From a checkpoint of a small mixture-of-experts model trained on Wikipedia: 12 layers, 160M parameters.
Below are experts of layer 5 (counted from 0) of a mixture-of-experts language model. Rows are named router (the router's row for the expert), gate (a neuron's input weights, with its number), up (a neuron's input weights, with its number) and show model dimensions 192-255. Each number is 50 + 12 x the weight over its row's rms, rounded and kept within 0 to 99.
After each expert's rows: "mostly gets" lists some tokens that are sent to it at least half of the time. This comes from a sample of Wikipedia text that the model never trained on.

# expert 39
router:65 62 72 54 55 58 70 47 43 49 54 41 59 55 54 37 42 59 59 57 44 44 72 47 35 36 68 56 57 47 48 32 46 36 41 31 47 68 67 68 67 53 46 36 51 49 22 39 36 38 63 60 48 52 55 36 52 44 38 62 62 63 40 46
gate0:54 61 64 46 39 86 48 47 45 52 66 39 51 47 67 59 62 38 59 53 35 62 65 48 57 43 76 65 45 44 54 42 36 54 72 47 55 44 54 53 35 47 53 39 34 65 19 53 61 53 40 56 49 41 56 52 33 52 44 51 51 44 65 66
up0:50 60 46 40 42 32 43 38 46 32 45 45 18 62 33 45 38 44 44 74 61 48 40 44 56 55 45 51 39 65 47 49 57 40 38 40 56 62 32 50 49 40 58 54 60 71 67 54 64 48 60 48 46 53 43 46 62 46 55 56 54 53 17 43
mostly gets: ".S", "yl", " ·"

# expert 33
router:32 42 71 69 67 49 54 54 56 64 55 58 56 50 46 41 54 59 65 49 58 44 54 66 42 42 41 46 43 43 33 38 59 38 48 54 65 46 62 44 56 49 66 35 58 61 58 70 51 49 58 41 31 55 40 62 45 53 63 72 47 45 35 45
gate0:49 39 62 58 35 51 44 46 38 36 57 31 48 55 52 45 65 49 70 52 62 47 33 39 71 41 44 47 38 39 38 35 26 70 75 42 42 61 32 46 46 53 44 48 56 47 49 63 71 30 39 46 40 44 28 35 60 60 29 46 54 30 66 46
up0:59 58 51 46 50 64 62 64 58 58 46 50 42 43 33 56 49 42 58 52 52 10 51 48 53 51 50 52 41 37 61 45 61 19 63 24 73 49 54 47 35 51 44 50 65 53 60 32 31 55 75 60 63 59 64 46 39 65 34 41 48 70 34 34
mostly gets: "′", "°N", "″N", "″", "°", " •"

# expert 11
router:50 62 62 56 56 39 72 51 53 65 58 47 38 67 80 33 36 45 50 49 44 51 54 44 54 32 60 66 59 57 39 52 49 48 34 48 60 61 77 47 29 31 60 36 67 60 56 40 46 49 80 37 53 34 29 40 43 46 38 53 46 65 26 69
gate0:62 67 45 64 54 65 61 47 47 36 79 46 58 57 45 63 34 28 38 60 48 74 51 49 56 28 50 43 52 61 60 62 80 51 66 56 52 49 33 51 26 58 27 28 34 33 58 57 69 61 42 41 54 30 60 39 59 34 57 44 44 39 50 56
up0:76 36 65 49 57 56 30 44 47 35 65 61 46 61 38 78 37 27 38 48 52 22 44 29 72 35 52 36 20 52 58 67 66 58 41 48 53 47 59 38 53 52 52 30 34 33 43 43 54 54 53 42 76 57 61 41 62 47 58 30 34 51 44 45
mostly gets: " $", " Q", "J", "["

# expert 24
router:67 62 78 29 55 73 49 62 48 62 50 47 43 54 56 32 54 40 57 68 46 68 65 49 34 52 47 39 54 44 40 48 43 58 47 44 74 77 58 47 41 56 45 35 59 64 42 42 55 34 69 31 31 36 28 59 55 36 51 45 64 64 49 72
gate0:60 64 64 48 56 44 37 33 53 45 47 37 45 54 10 38 42 57 45 48 47 66 50 37 63 47 46 46 69 34 45 43 45 32 59 54 48 34 45 47 61 23 73 54 74 62 57 59 19 27 45 62 73 60 54 43 28 53 58 73 52 45 61 60
up0:52 60 58 66 36 64 32 53 45 62 42 44 49 36 42 45 55 44 74 64 51 45 55 36 39 65 44 48 46 58 35 48 57 49 59 62 54 38 48 21 46 63 69 65 47 53 67 52 52 42 42 68 52 48 33 74 42 47 45 75 55 44 59 39
mostly gets: " due", " used", " made", " built", "ording", " took"

# expert 41
router:45 44 45 56 56 50 66 48 61 54 38 50 68 59 33 50 44 54 64 49 45 49 49 63 36 53 70 55 62 37 43 43 64 52 50 45 70 40 73 43 34 51 44 51 56 45 27 50 35 46 83 59 32 49 45 47 40 58 54 41 56 47 39 32
gate0:47 49 68 43 55 43 71 54 62 75 50 64 42 53 34 48 55 57 69 55 38 56 63 47 43 41 47 47 56 41 52 45 63 50 58 58 83 27 52 46 44 51 49 62 40 53 43 36 23 48 33 55 45 47 58 44 15 57 56 65 60 51 66 22
up0:49 40 36 46 57 47 49 37 38 48 39 42 46 85 37 17 38 40 45 42 59 36 42 22 36 53 55 66 46 42 48 62 52 66 38 39 43 62 34 40 49 48 57 53 25 35 58 35 51 51 79 45 32 45 70 55 57 28 72 23 49 68 56 41
mostly gets: " ag", " comm", " vis", " mon", " em", "epend"

# expert 26
router:68 96 69 32 57 53 56 43 60 53 51 29 48 52 62 40 60 49 53 42 36 56 44 49 34 46 57 46 79 38 49 59 22 45 34 42 60 53 63 51 43 37 35 35 70 50 65 44 45 52 72 27 39 52 40 47 60 42 56 59 62 62 48 49
gate0:27 86 45 36 66 42 32 49 54 62 59 51 61 59 31 57 44 24 49 44 55 31 61 39 54 37 49 64 54 20 50 43 51 41 66 46 51 47 63 46 64 36 56 52 45 66 89 65 57 39 47 41 54 50 68 55 54 47 50 55 73 33 47 42
up0:53 54 64 52 58 66 63 47 49 38 53 67 59 44 45 41 83 42 66 40 63 50 28 62 57 45 66 28 31 56 51 52 58 53 53 64 50 39 27 48 53 41 45 43 46 46 34 47 41 54 30 51 43 64 60 51 34 35 45 58 28 50 36 41
mostly gets: " said", "ful", "ould", "vel", " left", "aim"

# expert 20
router:51 30 48 53 53 56 86 66 52 56 54 37 63 63 49 68 36 54 41 69 36 34 51 44 30 56 63 66 62 44 45 69 57 43 48 36 65 57 67 30 61 42 40 27 53 60 43 36 39 51 59 48 45 48 35 44 42 49 57 63 65 69 28 56
gate0:51 61 49 44 48 34 37 40 48 69 69 58 45 41 48 58 41 66 33 19 50 55 51 30 48 33 56 55 62 51 75 58 45 63 61 44 38 75 41 59 44 44 70 33 57 61 47 49 52 32 48 48 41 41 82 66 30 52 46 32 72 57 60 27
up0:58 41 68 48 50 69 47 78 41 74 41 55 39 70 44 65 47 53 53 52 27 42 61 58 70 33 47 55 59 52 27 44 56 56 45 44 36 49 46 73 54 49 20 44 39 45 36 71 60 48 49 40 68 42 46 26 59 48 61 39 54 57 36 65
mostly gets: "ially", " both", "ently", "ically", " is", "ively"

# expert 9
router:51 55 77 37 54 70 73 56 59 62 47 38 39 53 58 46 58 43 51 37 35 38 57 32 44 30 57 49 53 34 35 45 45 33 56 49 68 63 51 38 50 47 64 40 79 38 53 52 46 58 79 66 57 33 42 49 59 51 46 40 56 56 49 64
gate0:59 44 30 61 47 51 29 47 46 70 45 36 40 36 56 57 66 43 60 60 46 62 44 64 42 61 43 36 78 23 37 50 46 36 41 60 50 45 53 45 51 64 37 56 46 31 35 39 38 50 42 55 51 60 55 47 47 58 34 55 30 56 51 59
up0:53 64 43 42 58 57 83 60 59 19 40 61 55 51 63 28 52 41 24 38 52 26 51 59 49 69 52 54 33 56 51 51 36 63 44 42 76 59 46 42 58 65 61 54 57 72 79 38 57 52 51 44 35 43 68 42 55 58 58 38 57 47 44 37
mostly gets: " his", " their", " its", " her", " other", "'s"

# expert 31
router:50 49 77 45 63 51 84 45 68 61 66 35 47 59 64 46 58 45 56 64 34 38 62 72 62 60 65 36 58 42 47 30 59 58 37 34 64 64 52 66 38 50 62 43 60 60 37 25 45 47 51 51 35 39 58 50 49 55 49 54 47 47 12 54
gate0:70 39 68 52 69 34 72 37 51 55 49 54 60 44 62 43 79 61 55 49 14 50 62 45 50 48 23 45 41 38 61 46 61 54 47 71 31 29 48 64 49 52 50 49 39 41 51 45 43 50 45 55 46 49 52 66 64 72 52 36 51 46 64 35
up0:74 56 66 63 71 65 68 48 54 78 44 37 27 58 52 30 43 51 56 40 50 72 49 58 35 54 43 54 47 36 44 26 46 51 60 52 40 29 55 44 42 30 56 49 36 47 24 53 38 64 33 59 55 66 46 39 61 48 28 51 33 41 61 51
mostly gets: " Democrat", " Total", "otes", " −", "andid", "ubl"

# expert 42
router:40 65 39 61 50 47 50 67 50 64 44 50 44 57 29 53 44 53 37 45 44 39 68 31 34 47 68 36 74 63 33 55 28 45 44 67 77 46 63 32 50 37 66 52 62 42 60 31 46 48 62 71 63 44 31 40 34 65 40 49 58 66 33 48
gate0:50 41 49 31 51 57 45 72 53 61 56 42 72 50 44 42 53 46 36 42 70 54 48 51 35 54 38 38 48 61 58 43 68 36 54 52 46 50 74 33 43 43 57 74 48 48 22 38 53 50 28 68 60 44 44 53 57 69 41 50 52 73 56 44
up0:66 47 66 60 37 56 58 50 46 42 39 44 43 50 45 39 47 56 44 34 61 47 51 37 60 54 37 43 57 57 37 41 44 71 56 54 38 37 41 34 71 49 39 38 29 63 32 56 66 30 52 72 48 59 54 37 64 61 48 34 58 67 41 52
mostly gets: ",", "),", ".,"

# expert 1
router:49 42 46 48 71 69 41 55 40 75 56 43 47 58 72 30 41 53 42 47 49 51 45 49 47 50 61 58 49 44 28 29 45 49 43 26 61 66 73 24 66 48 80 46 61 46 40 51 53 57 54 58 44 22 41 65 55 53 53 48 61 69 40 54
gate0:78 46 66 35 43 62 55 44 57 71 64 48 38 71 64 64 41 52 69 40 45 52 68 74 54 60 45 61 46 65 39 28 59 57 56 67 56 65 43 39 56 33 64 74 32 63 48 43 54 57 41 61 56 57 35 41 42 53 51 61 61 47 63 48
up0:56 65 42 51 45 67 32 59 64 57 49 40 31 37 37 64 33 51 40 29 37 40 46 43 68 26 52 63 51 41 59 58 60 56 60 23 52 58 34 32 48 81 53 29 37 56 49 74 38 91 60 48 60 48 61 29 21 51 62 41 34 44 30 62
mostly gets: " pl", " c", " conc", " rel", " acc", " comp"

# expert 47
router:60 48 45 44 57 44 47 71 66 42 61 55 58 73 53 46 48 51 45 34 30 21 56 62 32 25 54 51 72 47 29 37 35 54 47 52 54 40 63 33 56 24 59 72 57 38 52 30 66 41 39 61 50 31 36 54 51 53 41 54 55 59 55 56
gate0:32 48 40 54 63 53 53 52 43 39 60 32 51 73 52 56 79 42 58 53 45 63 51 48 52 43 56 40 60 24 34 71 34 36 70 46 43 24 47 55 36 54 64 47 33 50 56 52 59 37 44 31 22 51 63 67 34 70 54 56 45 59 54 57
up0:34 53 45 58 39 45 61 37 27 55 48 60 55 37 47 61 68 53 52 53 46 48 52 28 51 46 46 41 49 45 66 55 51 46 47 43 47 53 46 57 70 42 41 53 54 31 31 68 45 39 52 49 44 44 52 64 39 21 65 47 61 65 42 47
mostly gets: " ch", " wh", " sh", " Sch", " Wh", " h"

# expert 45
router:43 32 70 68 64 52 74 58 60 57 67 42 41 57 42 33 50 46 48 59 48 40 74 34 38 55 51 50 67 44 51 38 38 51 42 39 62 37 41 47 50 54 52 44 36 71 56 63 52 44 46 56 31 46 22 26 53 50 56 40 68 64 43 50
gate0:33 54 69 61 53 72 57 57 36 65 24 48 39 43 52 29 34 54 49 71 52 45 45 39 57 48 60 60 48 36 56 56 47 53 38 48 55 63 44 52 56 44 35 46 50 69 70 44 51 60 50 57 50 45 45 51 30 59 44 67 60 39 36 48
up0:39 38 75 49 58 51 39 60 45 61 35 29 50 59 38 36 45 65 51 44 70 38 57 38 53 72 66 53 47 56 44 27 60 50 51 59 56 62 56 44 38 46 45 48 68 62 64 68 41 67 65 58 54 40 33 59 41 62 57 55 74 66 31 56
mostly gets: "eneral", " general", " by", " Best", "ician", "merican"

# expert 34
router:60 75 78 54 45 47 59 59 70 76 36 55 38 48 55 48 59 38 34 52 33 31 50 58 52 34 54 44 46 58 61 47 52 22 49 25 73 62 54 54 59 41 47 29 52 52 56 39 60 48 72 44 34 52 52 40 35 43 59 53 67 61 27 41
gate0:54 41 40 63 54 64 55 51 23 56 56 32 48 53 39 46 41 38 61 41 35 66 57 52 46 17 45 69 51 60 49 56 57 39 53 33 61 67 41 42 38 48 42 53 39 42 52 33 43 38 55 41 45 76 68 60 42 35 46 69 64 53 51 58
up0:60 39 34 43 46 62 42 32 50 68 59 57 44 34 42 57 62 70 50 37 50 62 58 23 56 61 55 52 33 76 25 59 36 42 41 72 34 40 46 70 44 64 48 56 45 30 51 32 62 58 60 30 37 54 45 49 32 53 52 76 37 63 73 53
mostly gets: "oman", " El", "use", " Will", "idd"

# expert 40
router:51 60 64 42 61 48 60 45 55 52 68 42 34 61 54 44 63 42 43 52 32 38 46 27 45 56 61 38 53 30 43 43 32 52 40 65 69 67 50 46 40 48 47 48 65 66 48 63 60 55 78 57 53 56 35 59 65 51 40 37 56 65 54 43
gate0:57 48 58 47 70 50 57 58 71 68 62 60 31 46 55 47 54 32 40 53 47 34 48 77 64 62 27 47 73 43 64 63 57 39 52 51 42 62 37 40 54 41 73 37 33 51 30 46 67 67 56 34 36 45 72 54 58 59 49 43 54 64 62 37
up0:55 58 50 43 42 41 74 40 63 35 48 44 50 51 42 51 35 69 68 45 40 65 47 62 60 42 50 69 55 51 65 62 57 35 59 57 56 57 52 45 48 44 59 52 62 49 40 54 61 45 83 49 60 46 44 48 41 41 29 65 44 43 61 58
mostly gets: " when", " where", " before", " while", " than", " because"